From a checkpoint of a small mixture-of-experts model trained on Wikipedia: vocabulary 32768.
Below are experts of layer 7 (counted from 0) of a mixture-of-experts language model. Rows are named router (the router's row for the expert), gate (a neuron's input weights, with its number), up (a neuron's input weights, with its number), down (a neuron's output weights, with its number) and show model dimensions 0-127. Each number is 128 + 32 x the weight over its row's rms, rounded and kept within 0 to 255. Numbers have three digits each.
After each expert's rows: a language model's description of what the expert responds to. This comes from a sample of Wikipedia text that the model never trained on.

# expert 30
router:176162086176175122100117115082104091100155127141164124108156099130113110118094136154132102138089118126125162098197105151118121185075042127129160173145153092118151193123111113139131120130109138143119147178149109090107087094133146097128163192067093125113130143152171072116097144146131146148138123109086120162169111082171132102168112087043126132103109095164085114161085165116129133100093
gate0:071121102177144162159124188164151141125156138107117144134115120110139156116128217133118105120152158121144115146155050105105145191081136123115145226128101169125112132134104087103173210153120082099183097173193125170101111123126093157143105087148170187163133141130124114134113100124161185116111100129055173112104145138163133131122201110096142134126179136120073114153146096153143086099136
up0:103173151090098059167172154157112108133107160119173102154180111178104115133154148086077139149165112125128133128140153115114145057084196112165109082159118207132076083157127113168149115154180093066111180149103107064131112114124117165111125152182140158137101121148116135138149091097152164164099149141110152163142066113081086148166115130195191191155085156146144149128116150151156087164167
down0:150116128107109169103148099151115149139092169082148087124192081141144089111098140137112137125129130157148159123150137189167121124094174125106158045141131131137104093157138111142150092131098132222142164102052092104137125205128159089101137194168067162159116140079162101140119140108127135078163165161137140132139115165114184125097113123109067157143168176116150112128174142114084107143120
It responds to: The article the or The at a sentence start, for after mandatory or option, and verbs of permission or provision such as allow, provide, required.

# expert 17
router:148164093097116109047090152148153157137129126118167076108194162143075138152118107078140089080177170082101102123175138097076168071144156137151136149168145127094100130143146163164135146189146102108093118105153052081081138081152145172083083144188165096189116111140114179114115115138109139168135133121110158080143129087068133126165169149131127178160080099116133149130162115159141122169114
gate0:081154157151170140157103168190141131083142170141146156124119109144162100104129173108083106134123152130199162169137100100137108145117135166107159185093177176218147125123102130145146131122153102094193138166132141145079124092103148126153164118099129151141129110173091110144141138157156156134118166100095173155129129117192121131142155076143197148128127117199122100118121136151149167115122
up0:141118097120152069116143180167080158113132156121180100162154173177103158145155102112065117136152145139136120106175151099107128103119180082123186125177082148117100071128135116196170131127151125105156096130100086128137114078138082147120153127149169137155146080054169187118145103107154188137151186120172168165121139130082144138175171141143164171127102125101137117105117099108174089124182
down0:182164139153109100093108158122149158168105118151169121091173163181123111161119160082110077171160081103138166079151106181126170089198205140180131111086140128105127159156136149170112086206100172152154124139132057104090182182123153136108128120173092141174143112100111099143128060096101131116156165129133114147108159157075102129147111179089151138170101107104129107137178143129069086153181
It responds to: Short words inside quoted song titles in tables, like to and in, plus pieces of foreign names and place names, like Tra-or-é.

# expert 56
router:139089144166186127098155111133119126114111070128206092134122111134120143077156101154154106115099124050111165095125092159120139169107142101100135074174065092159173075087129131096175148140135201131143129164072118165153085143136124094092109152120154146106140123110159147120177108128144107181080187093076118150099151116145136091079087146056128148154148138119145099203130103171097073113100
gate0:097096092212136186151150175132168090134107144141144158114121152079171168091128173088106135129135134092145130112184087151110170122057121200117130201094109148105122096142102078140153168128146113098210097188143155163059114130143126158125111119118188192155070157157106154126095057140119193138127124097045158121134094102123135172130179128098139143110176118146148147140100126147137156126150
up0:073144138093126105194183175146132165133187146102149135175199152176119094139160111125141104208123079164092150105104136120119131112126181082162131166143145192137111098125081111146142115155185086079093117089072133060138125170131112215109133103146143140160146113108143105101151168064176145158120181166101174149103082145106107121120144126171133152137073143106112111157136124130161084065156
down0:130175117102146149094102107174126144143137164115103112133154075174143106151098114159127130112160044154107143177152114161184122100171143141178119116132188111156165090133155147149130124195108147163085153108055145058108125176163130057122123152141068132145167167131138090137084149115137120127099201184141143137130155160158140103143114073154078118133156129121097134131161145111111126162152
It responds to: Prepositions like of, on, to, by after a noun or verb, especially in date phrases such as on the morning of, signed on.

# expert 51
router:125108156097178144133114164158101114144118170096136133104095182159106060194092130106156121098161172164219098115088085074188127158108064124100127115148108140103086160148147115209136054065103158124137127118181167160064126174160123110122131145087154122160119129121178094144136167080122119144132144122052125134117130164150065120112077096098090104123102122098171150116053133091092085124153
gate0:082153118163166168167182106167095093121132166117104155131092099129145101123141201144138161079134103070166124138133116123120163153112150160145141154107121145164159096120101120116107132167131083103147156188134155161075138170114106146161104108132149125132130112172070087141094112106111181150121156159062167133158160150158093127094133137123153177112156137125146116144101079111140078117142
up0:086156138131131132173182158099114135169124172175199076125191194157117119167131163096119138152113113139100146149091138141076155125090158088141152187122088191104125103118128085177198158143140120109141113109133092105080178181115067230103149098168140178119111135152150097136083086115132180157084103146137134173123079162129139123146142085175164135078119153075058137162146111123177079094179
down0:150132118124087150081119153154103104143129166083185102083167104089176053125141139089177065133104087150092167089129123166153173114134145130132103135126128157141133108136125102129144108196135063172111095160173105118155131198164106121106103192154071096197109100104127147166079121139098091129153096105184090122086171197117153154099135116138122143151151145165172124082107088094128073123177
It responds to: Digits in race times and clock times inside sports tables ("10:48.4", "20:15"), plus infobox headings like Personal details, Website, Species.

# expert 15
router:144113095117110147140157132132142160138122125133048140106154199152170162099152098156158149056095141191095090124090098098096139133127154136137140127105132118148150132161173111150157087158115085151073084098105084084143151110146099148158113116146186136114048094082143184132130119141107099110167089147134119108127110168154122094110081147177072146128130183182146114150157158172124174082103
gate0:098122121186208125157143139168167170098147159134080155127091094130157153067164171144151215144148120104121098156207075133131155215134171212086150206135095123167176106119064091097123166131083119107183148160094132152136104100134132150151156126151162158168143136195103138148108081124141170136145184118071188140103158132158124154122141097133147142181154156135174122219147080157134140122135
up0:188140113132126089126179118143100131165156163120135137163126137195124111135165150146151178133148117091112140094188153158120150135099167132096150140151081208122095084112108111192120128149186131123169146109064144072108114087115130156152178104208146136162110083197113156158121106089127189150143150141101161167087118146129102190138103131168125158138093170142173152126151081190223099082189
down0:149140100112085120151122120159119094190117147083113195150101079113117110123097108103157107131193054148084168098110045171201133074122151105108067134167157146125075160172133145128144148147103134128116118117115159137080146155171134102114062156132110197110145181149160089151095095194116133086162108151140088155040124117130130121122175132138132090133153192080133134144134087090133104133168
It responds to: Word-internal pieces after a short prefix (p-at-rimonial, t-ran-quilizers, co-defendants) and digits or decimal points inside vote percentages in election tables.

# expert 48
router:115137115154048151099095161084105124104173152160121140136126106129045163098185129142126111103132147131196102155176165170110099130150138119093131090105201118092116180109169096157089132124171088096135206056156145079123129137171113140166098089121127089103073168183130179180088118161102148176165066133120120148127077141148054135070087101152115136197107147149133174084109150103157147139141
gate0:056138182164175163179174176160127152088140133156130136108097104085198181120119103101101152144158111104155117139160079135146171152119165170101111213135134152114123108198081088103102194125113084142222091195111183139116069149064115120150174079116144169152103163165111111135110121140142162077125159114089136134169104139134092134184186136133161108121156114158140154166127065157148141164140
up0:150127065115093124160123147096137129183134143148169117153190173159073071125126188078067124142124092141075197150119095134129100149091170152161131133096058196122114078083117095173164159183145108110103158150098087079119160128179095194091102175174177089159134095120142161160154122116141141145090138110116163116109135111100145163119133121118152139125064177100124113176150144155163053094110
down0:135157110133126188085120120152151076123122125123148134132084080133203142170117135099153121163089118192133188133079079149138139167116127096098130092134174106105116147130134159198168092124104098119103169095119089120149069112149132074176116180152067126137102140160161163164059120146147044137226129073202120134137146181120082170142114145135111146172098099108172132068134140096156130124172
It responds to: Prepositions and clause openers in career narratives, especially from before a year (from 1947), along with In, During, After, While, and He.

# expert 21
router:115089089149145082126148172122137161106130118130122071153092216164134073115158161116169078131113120175117118139147162144100154108106122150034142143073128160098125131145091161151140135070102157146105130097110122125105184158197137133110033116109148161116132115096182155099072091107109165172177129131126127117127060082136155114153170096088129168094124097104146143114184183198157106162113
gate0:106107097146142165133110141128140149061125143117136140129089125089125140109171180102106146128168148117108113114154086113128170130118166173098169181096094158163139102166096112115086205185129073080132111160156137112153103181132142166114138117097097175162073170158085110142119096123107159100135120129048198121169098106136115099106141141120156195142153120177129104150146118121118142113148
up0:125111081135082108142181202128161130128137099083171121142150137127128092140159124154102079145179104124105130076135139107097154114074159061110129166093077180129111080161104124163123184130171067104121159126103115090135127140158084170121126131142083161122124127113121108128112098092165182130141113154077171202119056106144124088107139082135148170105128132107177152117137114112151066089140
down0:124160126145145097106148079161162179163043188109118165157120151124177090138116115154096096145115108102184187104126143148146159106147209125087173144105145113096122140144123144130128159142039084135127113155099126144132102178167162060161150180192106180148159146140122120130138098110126121118137147151127119147158153152120149085115072070163118160127145135112118091144123106133096197089120
It responds to: Short opening pieces of non-English words and names (Slovene, Thai transliteration, Korean, Dutch van), like " m" in moj, " k" in kalan.

# expert 31
router:116160181142200150177103127147155090080135130120106175120197127105144095135148165142089103117103138115209130101075108138166103126129094147156112144086098186160124124117097109123101122075137131079144130206130155153119157075140167109171083117066093121117100183169088107176136170126138149074101082138097123151101140135123119161143109122182139145096146150114150115166112096105115127132161
gate0:065115123193170189153137126140139141099143127158143149108146140107134142092154176105121182072128169086172121141170068099115153188099141192131163205137131159125153137144085114114112196111181121102182119155115160151089125130137144137145146096112112137138108158190095132142115107117079165113133123083063175149112097095187117157136162118089151141112179145138133118145067095126130135123119
up0:115161088129137100173239234114126142141149136096213059104150166170143103153157186094086103113128114141120154098105116123112138099100182082147127172146087184101084121114113103162149130162169136085109126141092124075110132123133101182120117128166153123186160116081095127117146153039133159149078140122091177157148121087105126112117139122138166142116125144115118130161121148152202090044217
down0:126148124096112153085122119138119123138135135102143124120130085158185096133113154101124084150104143176137173113145120168137146107133179123136133131082145134126135111184145114154147103205111089140116136140134133120114130189130116103102153182191123157138116101099121123165098140146114127081196148158175095160108179203086166113098096134155086135153089131114131102107123110093075099130183
It responds to: Periods, closing quotes, heading markers (==), line breaks and row-ending pipes that finish sentences, headings or table rows.

# expert 36
router:119076097092083106172092087203080113149134120061177090150098142106145187130142129107130136126094118130099098125121131101121177086105075108115110137112078164118109150175125153165082113137134092163095118118168154150110137130120134111138127157091128139132137140146106107170106226121145098091163106118146149203110107116142140104130123129145132077078100170119148124123205135167117083089160
gate0:064149112174154129135086174141155131150109120167117128102159154125148156123144214104162159123125134078123141167133057118101177113144154157124159192113102116117155147129076087147130163111132092120177107204155125113106117134150137191177102086141127140156147129174123046126102077171147163150155131110064166167144137120174088166122146116085136149130113160137115096135140106154110149137130
up0:145158087122103128141090172167117141198148132105169088095169171142095110155143208074114166177155136101079163121091078096058181082118156057104124170118119203132108090138113090202133143138119130126109140171112130089118141158123118183132110132214134137132198082119119101148089086079144182172138123145131173191148090146122090129137126126084114128103123138089128133118166114140119083109148
down0:138158138068133205135123090104103086144132129120112154166112066130145066183148108104105172101096134104123191101148108145130143142143156089148207096104176135089118150141108167153146113151119151152078156127124136142111146095122157158094067210181095135118139137138083119119119134148088099113181164082162103118090148177088073126104084138079131177146111134143145121085180164136060124120157
It responds to: Rating digits and chart positions in film, album and game reception sections (2.5 stars, 2.5/5, Billboard 157), plus the nouns film, song, episode.

# expert 1
router:159045129149171163138110141113173116143117160107148148157154112160099161148138133140105178128115087180131100085132182107084131105143137115160094154161062152145139082116085128134084130164118100109163078140074138108150137162121149119066105089139162110106138061083136135126112171113143153070106112133133147183156177113115160088146108082166166099131154066170090085168096094126113103076136
gate0:069134124160168178165148154139172145084219162161099128107116125121141193111176218108147151114132155099176079159152112126178130144143188195096122197115129157126119157107053103131094200133136086121155101170188179162092107179099109172169170121100117134157097162129148103156089129130138146094118138119107139109155121104173142116118154143118119161119157122112144123131102120103167146147143
up0:116140093134112089104160142128092122121091104096209074146180160119118088149125161087129105156133124105103197109127098111082132119103147054116151143119118164121132105157083082163169073151156131087117152108091080115157117106137100173117140180186111166132121173111087186106123108114155151236116123114153153162130087098087112159155102138111174182152119144146113138133170143183134081065140
down0:131162106166099116114141119105124066155104145121110182086133131166113091179144170089151141108177144146105160118155130133103131120152138085135087120108112136087115145174117156169165146213104140134112150162067096113101099204131177094076086206234122202159178146190153087155114117143132117138144142160207159166153144174066150116109157126176124170166176111167101068083160131141108154121140
It responds to: Digits and spaces opening numbers in demographic statistics and data tables, such as ages 18 to 24, percentages, temperatures, coordinates.

# expert 52
router:127145119137138117077130105133144127177120124147147121162163167154151168099141084068119092120106127083111118137146147130154155153087090169144153110136117118106116176158097165117136133099134141137106163090146066155088142152186108132125131159143084151127145137097038127166063120155156153182077065136115182143032127140140153165106152101138141137141098064200131165113100143133106104155139
gate0:114142140192181150163129149139110118109124119129150166132113116096126153098172148170092142098181119134205123093138054078170172106139137184104138220087111136132175122154069108097077143140151085072189131190126157136097090123080136123137123095112126140156123164155046155118105120108142161154131185108091197138098126124157115138101123111137129178159194099126142103174092100116125165139127
up0:145124118120157110157168171104064123183139153125172108108142151169080083094138108146141118179126118144165138116076098053163181127054143120121146165086103149143117097134056087151137116134159099087102136130063116146096127150123142184084102104138144136165149129111072145168143105065154125191140125068135166104133100137082120091113112115134153211099156097139133148183150118130144089119128
down0:117132142124140135149128083135089146134137136128150142144153133163144078098157112132112111078116088178141163103091147192161146092099155069093180068100170126100100098171118073149143094135129164179095139107090143165120178152149115073160127176139141160105117084157127105187098126144109109077169130126192122160120146128111127107078109120094144079135098151074134170085188115124074084117138
It responds to: First names starting a person mention, often after a heading or list marker, such as Robert, Michael, Samantha, Harold.

# expert 50
router:123111076122103128084080167147144179146136100137110170096188114100104185144111176142127113142140111059188098139152165151154156100144173146134113104104164117133145170110080055158127118170121136131152130162083079132134140167112114143117099113182130096106080110105103065154083103119158171090109155127150084080138160151135148130192155095153117165091138107159107166199144127113170103188117
gate0:051151138179177150179123154139178136050172131118129116081092136098119155086177181095113154118183136100152087154182077159155177139111126182104099195093143153126118126131074095122136151097131109096163125180123143134068135144119081136168152124150113183132109143132158084082137107093125163117100174113097145134114145122133117137173169120130147132156143147134147107186140132120062124113173
up0:131149079160093101142172124131110176156132145112189107133209146168085082106174125123098135158141104141128162096047124110101114106087185096138113156145089200109098101124094103172129191164166137129158128086091106059172157150119153212096130144150163102162099123100099117150131083084091189182139078112116179171115094103114129120104150101148087169119115131111127165133126138117183109085135
down0:093116099153079135152068111158133132133109178148108122180164109175168112106114155113142128106088177171055167120105082193115137094133134126159076118139138155077120123177106126185122104179077098143084141098138131140112131184112113090155160139140072164163123135160153116112096075135123139108135097117172170119117142168119122194144155093133107151154078111116130169108148086182128068158184
It responds to: Conjunctions and connectives joining clauses, such as and, but, however, although, while, so, often after a comma in narrative text.

# expert 41
router:107126117172104103166120118156134148177130102192141172166091176127122091140106140068062143151066087158181043077167091097097153106111100101163140143089104102088104169137093093134109127134046099078111118089126102167123117158108156147150070165118142171097108127127097108164117173168163097143107135119160156158163111079142127150179163124202160106070125118090120180107151110093124081115114
gate3:110089162136131120192181141098081170158111150122123153114161125084132079098128201115116088144149106152145092107155109059164106169084092121134086173182093186117110123131132088086191179152171170145075124192139076126135169206122114100128112113118160148139153137157137130110095109106158107141042152119120104126112083096054111102079078154191132135147161131121141156123098082110113137069150
up3:127187128153106116065116180200155110107138082142155134132066135151117172079175111130157074168140154174127157124121162129147154111155082142095147154124082136174148156176117118131134040148122171188151147105110119057156158140089125128144125128123120087108112071130133121171126141059090174132138131142095139136094176152160192139103142102108102154130111154150108171208167147178122107179145
down3:114162132140115152177077087099110099130142199085141144149161173123076095100133136074110099166207097125146111204135106112113083179116113154200110141130084150128107100115136111142127130110163161111117147165081125115102148137191040102061096130126125158157114130138183118113153137108113135142119134153092207100095146143121148137095181104129132118133151147179165145096093123128124120072158
It responds to: The articles a and an, and his, its, this, that open a description after a comma or "is", as in "Camouflage (band), a German band".

# expert 26
router:196087160134094123123087102175176101173161134127098126084069046175161134058110115190040121112128129131107115165083129101134129095146160130120163086116118154125151134156199089200160137174132142085129151148167061139187169069142152119161175173090119121116126125130104080124129126126111132155105080130107083107095160166146091094143164094164078106103127096116078119177132057168093119173119
gate0:107161085151177159176151164133150132106137157146119136133104119136147171113119206124125100123123148079159114146145101089121194163105142199087152190095140140147097159167059099130174174126150107088158116193133155133043111141108091145145112123158198145182129163139100104123083110086159178108128169101061175121168143133172133142129185136120194133110148117103167108126122092124131085103139
up0:064139105106107092148205121080101142148139118110135139139160130149105115166141161083128169092139066134094144120153114131140133122087177101175131173136130187141102097128129104140138154150165053058166147127095146074133111167126115183103114160137138202150139090179140073126128113114125118188103130111138154190165057096113105114087114108136132153135130180103108179166144165182181122084144
down0:181144152097126129070109151160155118119103143106140168081137062118131094135147117075123093093137090162123179093121131151175196078110210148151135100133150095093153086133131173166181098176140134107121141138152113089143137150141186077114135135170090124154138159126148130133149078086057143122130152135197114141109147123120137148133085117129113126158083141104126096141136131167129175127124
It responds to: Middle and trailing digits of counts, times and amounts (100,000; 8:30; 3,700) plus count words like million, hours, eight.

# expert 32
router:176098105157099153052082111149174129131135194120144161120140078164079093146140127146125158084164130119159135172171187061180151124110124088161098101171102155164099130150135162159080131128163131152137101102086129127062111173052094125088096125091140129085100056137142105129150108109145122088135176164120148135128190144164105114147121100092062084153125118155135136101044116072130140115134
gate0:070160110206168143171127154148095112101131144168120137156102160107115177133143124133117158111108135082179141127131074118074174178170145162156157221139123172166160140137117120138153118151179087150180110135132171177087119128160147152153131065106118186173126134171131129114120072115121153111140163133054169106108135118149129116080147100147108128108161129128165113145145084153142153114125
up0:136148122142107162137138178119144153146154102116208118113191103159085064129151105108140136136175137110127131136135160140083157101133161086123158169143118214110107085109162100194135136130128114141111105120110125066111138126187119187115163152146133144131164123101100160141123070098202152150122096152085138171092096121105087134109132142184101148108143077122145115134092116076164062072181
down0:107167114107106111184107110159146085131106142114122107120144090126115096127126140106139118082109096187124150096100099158105160055107093089140119126075126177111114089141181121153101125156091152095104135125112109151114128085156140080103098151153065185139110178133112180194129124107139093104154150149114127136087119175084144118120114104135090126134143154136160176076178151144096116114170
It responds to: Nouns in set phrases like from time to time, on the way, at times, month names in dates, and spaces before numbers in tables.

# expert 33
router:134152076119106142075099113143078061156081106125158117176195110115167164087091208151171095124076123087119121101123168166169154055147143170066093133106167076154132137133135127151156140122097119117155091152109137163104078122105125091139132175143146105178174089096184084129156153149148149127151119125158110057177115098129110154089227188200103189087147143119147128135154097165112115183109
gate0:014158103203168117162122126137150144122131191115068090139093137108169179139154193131181136115110085098123097119152109153077133151166126178135158199084155149169105116125138126127144178144170087140144144178132143146104090121131122159198179081115121165208120196156145102125133077101174111154143126138050184107112156115138111129128154138091134114112150101139196097135140073136086145096134
up0:109151097172127108141185134099117176151151173097146085186149158146131131152175130073110100137171110144131142074111165145054119149028133069160146185106090160109116099127069108156126132178113087108072107144081141137118107103142123107119146105113151106159072104145143126110110121071150187140110175166075160129131117092062119103089134120117161151147124139076147150165100130133170075139189
down0:152153123131128113117127128158107127150092145104146133104172111127142082158095120069170093140130141178126196068145137178100166131151121095129123115095149138150172138122142052175114093244102120121085130121139133124114106182147123074100147151159090167147167163186148188149093127064097130141164158144169133157099165182129137103119138101108096121191038138128083097116181105135060135121179
It responds to: Verbs after a subject, mostly auxiliaries and copulas like was, is, has, would, plus "to" before infinitives, in narrative prose.

# expert 37
router:128060112108086138140175125134148123173126112098140130079132052152090084149126068093087123114174150137099128147099119102137069127140156170157150087137110123134083111106137095105023168127128137150141128176177110092094138081159099102173130158118155069189131146164137155158153155179138098097186167142157123127156165152082142176155151108183164079143107082093136132114118118075157088138116
gate0:035143147222187182153172154129138154122169147166157158102072092133149164084167146121170165134106075108141102109157104135144144150107131162104131199155144141105143109129097179153135156105129114099163153212112173149133120166123114138142118093112101158129128159162149114146168096112149141143125208110111179119165138160149139164104117106090143148153150121160171117195144151153130138109155
up0:116149066152189098113151125132125137164182107158175098132170124149139115154112140078073149085132095110153123137171156140100157095147130093199157161114109144142144074095110091181190125129228115112120114120082117123094116101182112178151144171137157175184166091101092093126104124144141183165118104123092143126068121112128127125132110117146119152120119139108133122186114090140171101098178
down0:154207137130073122118081105140123104153151149103123065140116103192149064138077128163172085163120139166103127099106091169092127104111139117132101097079151131095135122151133142153155125204134171131086136081103136084115092222198105050127124163161087138100136154112135144124071160173094091143146140129134109150099158127092144100059138115137146124153062094135116124116150135072099097107133
It responds to: Final words of multiword proper names of institutions and places, such as University of Chicago, Eastern District, Sixth Circuit, School.

# expert 54
router:112097141152148117071114096127130128119138146081125114117057122123096180146114097107178137117125167164163144117137124162181124105129129139072158072122100119131122139088096190167159116139135092101152161101125155149114090081180147067064172122106123186088111173122178126090155143145101136096180178188122050133072145136127146108137124156132111068167086104125088122132155095115151177190136
gate0:115120093165198175195103191137171127035152047120142190111096089132136157116138202132141160147134123085159109133170102123137174133068149177139122192167167168134106162149082119145111146098148136094175101170136156123094110156132128137157126084110111140123122177188149154103085083112109166174124139119090191171151074117173107142103168089140131144100170130160132102098085136110136123113159
up0:066154137135092130149185124110136142191159135166113108130183181168102103133174102125085124147142083163138174122140128156109143153095135093107132159075088135096106065138127088170178148172171076129135147127098112078100138112134070227107142132140154147180074068118086069135125110118157182141119170111116152148118131121109121100107142124120119144129135134111126178177176090167143056096162
down0:147108144156096153048128121080114137124135189126106114117230115105183100159136108123131108113136123131111158101096091192078147142180169115128098105104127104065127117156115131211136075234104110107061132124132093098085160119174095135112131174166142163167126107143111135147128138130136121150133101129157092144134141122041108097141090180119112161121144137105174161127190115111073093166189
It responds to: Adverbs and particles following a verb, such as frequently, briefly, rapidly, later, then, again, well, and object pronouns like him, them.

# expert 38
router:136120169138221136199083129172121131073138204115050177088178189119144125150110098146103117145141142128180103124062101105160132087149128162164121141101123155177190102152078126101123147084159126108164154178133157127105169102108169141132094097079102170116132195161141105133130110112149143119091139154088137166145117153133100143157165131175125149106168154102150089180096069128103152136113
gate0:060109144210152174159129166170152120074106145131127156103123146093121162085158135096135170069124137086141093155144056104144149151139161184139159219098157159153179108157079114089086189123165093128185097179132178148080099115117126151143129098127105141115123165175124145125111089124103168135148178094063173158120134117190112133128143119140132151102159089167126078148074115146106166120097
up0:120160087121139075179208146119139110160140112081211060106183137181128106141154137122110121178125130137094169130130131123114158095098173083147153165126096137116099099118105091164147116159157116085127140125088099089151131117144091195102127145163159159158140140119080134120135128091129163181085148130081175155143048113111120108118142114134134179115104174125139138175146127153195079100177
down0:128157144131116163104138119183124124119117157097141125133134088135180098120099099089133083152107101149135157122129108216149136105137198117091118123059125113131124100200118084153126093201088107138112153129091095115107150174121133083090159183183117188127110113089111134152116121160127140103172147169155115180124203187073190100117122132152111136158104131128108118103134092111031097135152
It responds to: Periods ending sentences, often with paragraph breaks, closing quotes or parentheses, and == section heading markers.

# expert 60
router:138152125104104096117087078167132100155175128154148088131115170107093112064113102149134123133154175120148103135164184142091134126127146176153118137098127105129121127146141111110157118128090180093114186105131113111154121141113106141141070164098057087173157119100147114122087169137103111147117073125130134133152069142110119130083136109154046142122130127128124116090081119155173132066076
gate0:081182120146109124157117166175140106088173146143122143123103095076147138096172213096138170131104164097154162126167046122132124155125179168102137210117127221106114106095075095100132192091144128152176109172117144116150103160140140180156162123133104121143153154189108134120094122141132164110113148080113151124126127152141097116156144111142136192139117137167146128127133120146147173115110
up0:104135094134075108135155157145074091117151127116190078108179135131073097120152143075153119163091120162132156135106122143075093075116163106118090184137074191136118108133116079176166120120192143130108127154101086067147118128141181136086139192184137111140153119133080170133124102146143150148119077092116147177122079131120112137114130098111095173139137192145127122144142111146148096086150
down0:163153098110115150139098079204080119097109105155160121094153080196187081109095176083117048143105132180147173086136127192110163127120138133084115105135204124077146145145124135139126106074101077069077120091088064138174169176140139117093157172149158152125085106108129194108160120073125123144148126140154090162145117161134175108117124125086086128148089138096148057111135153147039125117102
It responds to: with, to, by and a after verbs in plot summaries and descriptions (meets with, thanks to, is a song), plus despite, featuring, include.

# expert 28
router:131070094170121131178101138143105104138079144134133127180158170113102231163125093141062148132160100077166087155163152167102114120155103129161169064080066130028087107124074127180110165107199115170141150071084110161135132178142088195183084080109123145179156147099158094179115093147087156122116082167153101137119145172167095135130185137148152127061182122089065111086156172118165125159097
gate0:104139109176110133175132142155135133146118214126127138142118096106148143105166176123135164134127154107143148121135050144125155109107148150090132209150132146129111115112074082154085183167109103123133081159146191119114125145105110134139109079115102147157118138158137112148063086116127162126148136123078193157167120077177139126111141127151183086133125130111105084122138130094151141121158
up0:104117075127106086166161157112119171149153127143179075191129121150134127157195136138059119153119118091123167125125108180081089110093179061169152145106117144065028095115113067148146134142149097126177130099099143077180133111156098183139126102117157154167119094154142134169127080095127167156164137164113145196138088111133110131143165108126165139147096169105145147124170169171171114128142
down0:097104124086133107141112109166094168138124157115152098124124064149178092109123179098121101118087118145161177068121114115119151127090170119172133137129180102096119147158149133141152138155081079148116151154116100150098133198111145075081111150172118169149166135148102158152090078107168121113172125141115115143156095132136144179143081112139147110157071158131172133072117150147085150168094
It responds to: Surnames or their first piece following a given name in biographies and lists, e.g. Thomas, Williams, Reynolds, Stad-eck.

# expert 63
router:142121110130111129156110176122119173165084149184165112125175166136139182174156113133105137115170098071162115123109151110070111141119162149146133127168097109103071160136136095126134131147142106097140145143156022110091172099109110144128166168137130088226081112144094123078163119147139117104146132119116176108139139140149089114132224128163163110097154105141085136088172175108158096106123
gate0:086166143182140121137152150120130097138169176168163142144102149124153163130179192128127142098176165120174136131147090075127129143105125147125168191114122207134116136101104102111123184167144081088171093174144147125093119142142148123160164121160089120166103164187147150118130154128165139109139134055093214156149151131172131158103145138115097124173115102154143111145104122143120136133163
up0:112159091095097088147171165072117095148168129167217084126156155176121077178190121085072128134138128115166159101115167103076094130114104090150094131108073233076070096068153065142160134148122102113105088128106105093101094117153097159120180156124098111179109109096111128120141120099168199116124109132141174192115129143126126169116160116171094166137126152147114181131117128180148087118168
down0:161097160170123155103129106123195163181128161149067169077090122124166127130094117134143087125151132123096162108150122181147077069102163126086129122039140084110160144129089120074107083183124119159108139151081087093145142157136169065074145114119092124113186118114136136193071094095133161136190164166174146148112159156131126112113097134122104109159129122152094155070201140078076106120098
It responds to: Capitalized content words inside titles of songs, albums, films and shows after The or quotes, such as You, Life, Love, Land, Town.

# expert 22
router:118149132108075128171119166078168107118116149103138117106132156121112151201134134114138124129116146116056143128141097136189114186104144172079124092156157146137101171103152149107142128156074081158119172102160110158179126154189108124125189098149090120110127132120125146182116134205075156163100073129171163134095161130170142163135193172127125083162131123127107194080129123098172140154108
gate0:050123137178170109135148181166201102117152159132128143116120107089146166075130205069103145114119130128148105116195147174152152153135180142109180199131154146140129118144111110116168204149167094106196142186124150143145136117095150121170123069102073121133107148197096114131099129098170174112112199110116182126133134135183061154114172091134171143168145157131074135131107125133151171131148
up0:129132123132140056137182146157151156130166105104214101171160151132114142166207190092084104161148104155150150081125102143097149133075157111156131170174111193103103110131095084176159137154107077093174099116097120093087140177128078102123119152127155135137148102101113144156115119061132182112097137114052167194081103102093136104120119115154160152166126134117147132144129117135152082101159
down0:105107146153098093081101090138160097144101099147106117141097081120138142120134123163117122160111082129128184128123067148111124139117140088129144126050147154082123127123067125192138127219123127128130154112133126069085128154119134122110123172166069155164171094146118106170059109072124158135115147117170108195130131095068130117064073139108113106150099114083138093060198145196114107137160
It responds to: Nouns naming jobs, roles or institutions after an article or modifier, such as company, director, Institute, Minister, writer.

# expert 55
router:141201167102088097075089143138164098130093096114081102148128095070190122119180154116126163148076145127108154118097096161120057154183145099126130126124190058083154105150130170120075123106163079129093103075119116136120111124083114152097117118112079150120156120094147143146125166082074075106144177144191071150145123088096121113130081103131159110101110137123172077144124131124124201155137
gate0:061101107207147153157147154128114148088130167126142105125107168092174184102118178099134205100167113085118112143119084139136188097118181180142116185104113121134095110134058053085071142165134098080158115152108158147092107111108144152160148124147117161112114169184108134139090085096147142159136173107099180131188105170159106106105135126147130148133224165170105113144139118149076158126107
up0:122145111125135078141115160112117177187157106114139102153129151199137079124151154081125126179106142170102181137132110118100154125096177085159160190142156188136104096185100116128142116113150102111150114083081093096068118132201106236091106161128165152128153105109090145118145140085182159153107122131061146148144069122072131128138152143136171160093092158112168109188104142088199100098154
down0:126145058154123088102132096172180090149031145066130192153221130144139098164108118077130120074124175158125173159153102169142114072151144087112103101107125123139083093154089148155111117172086110144109115127122121116142152152133119102113128159190087161151128143151163116156095104111143097127151170133109167179115159143067184127113109158120071113154091159136140142111179109128054117125158
It responds to: The preposition in before places or dates, commas between place names (Brecon, Gatineau, Quebec), and verbs like entered, studied, join.

# expert 3
router:086122168131092118091131163121170115145164089104108175089134123141119117128130128115143114159124140171123125159117133193084099101149160105177165148145139124110146143125106160061088067070153190163156163090142069154112126159114094149169158121121116143074177156158138199103166118111124098090111160113129142127115117123109094198074085163146160104118089139106119113081082076098128072197132
gate0:107156138164140148178104174131189174052158145138136128150104141100209169114121207121152172126110141081129127163178064126144167154114139223145133189113148190140142120136130126082081196118127128097152093186170126151126080164111163147149147115094106141124110132154128112112116133113144151106133167079147196120176082153157077140135204117133103124153151157157155130171105178103125163114139
up0:094186063103125136130130135121103096153121146142151056093191131200072098150168115068076130128150082144116151153149129095113152140132118049100121160090140163110082106122078134185153127200161077056130158113107092053101091082155105189123097172176171150185101147139099087135146141115148161173090169175053133129129150091135080127123134095122152178121145133099118127146165137147182108094159
down0:092161161128164132061116125114151097151078122118121126159131076111150093171139139094113126138137081128127190124129090175079142149110129102094125120077149103090151142145068137108096107203181128099107161111108086163096141143097129127129125142166069185174111172139118138137129070108125153163141125102134098157117121072062085103136156117144086118148067116104170135127159110096075081135118
It responds to: Prepositions like in, during, throughout and words like early/late that introduce a place or date, e.g. "in northern France", "in 1918".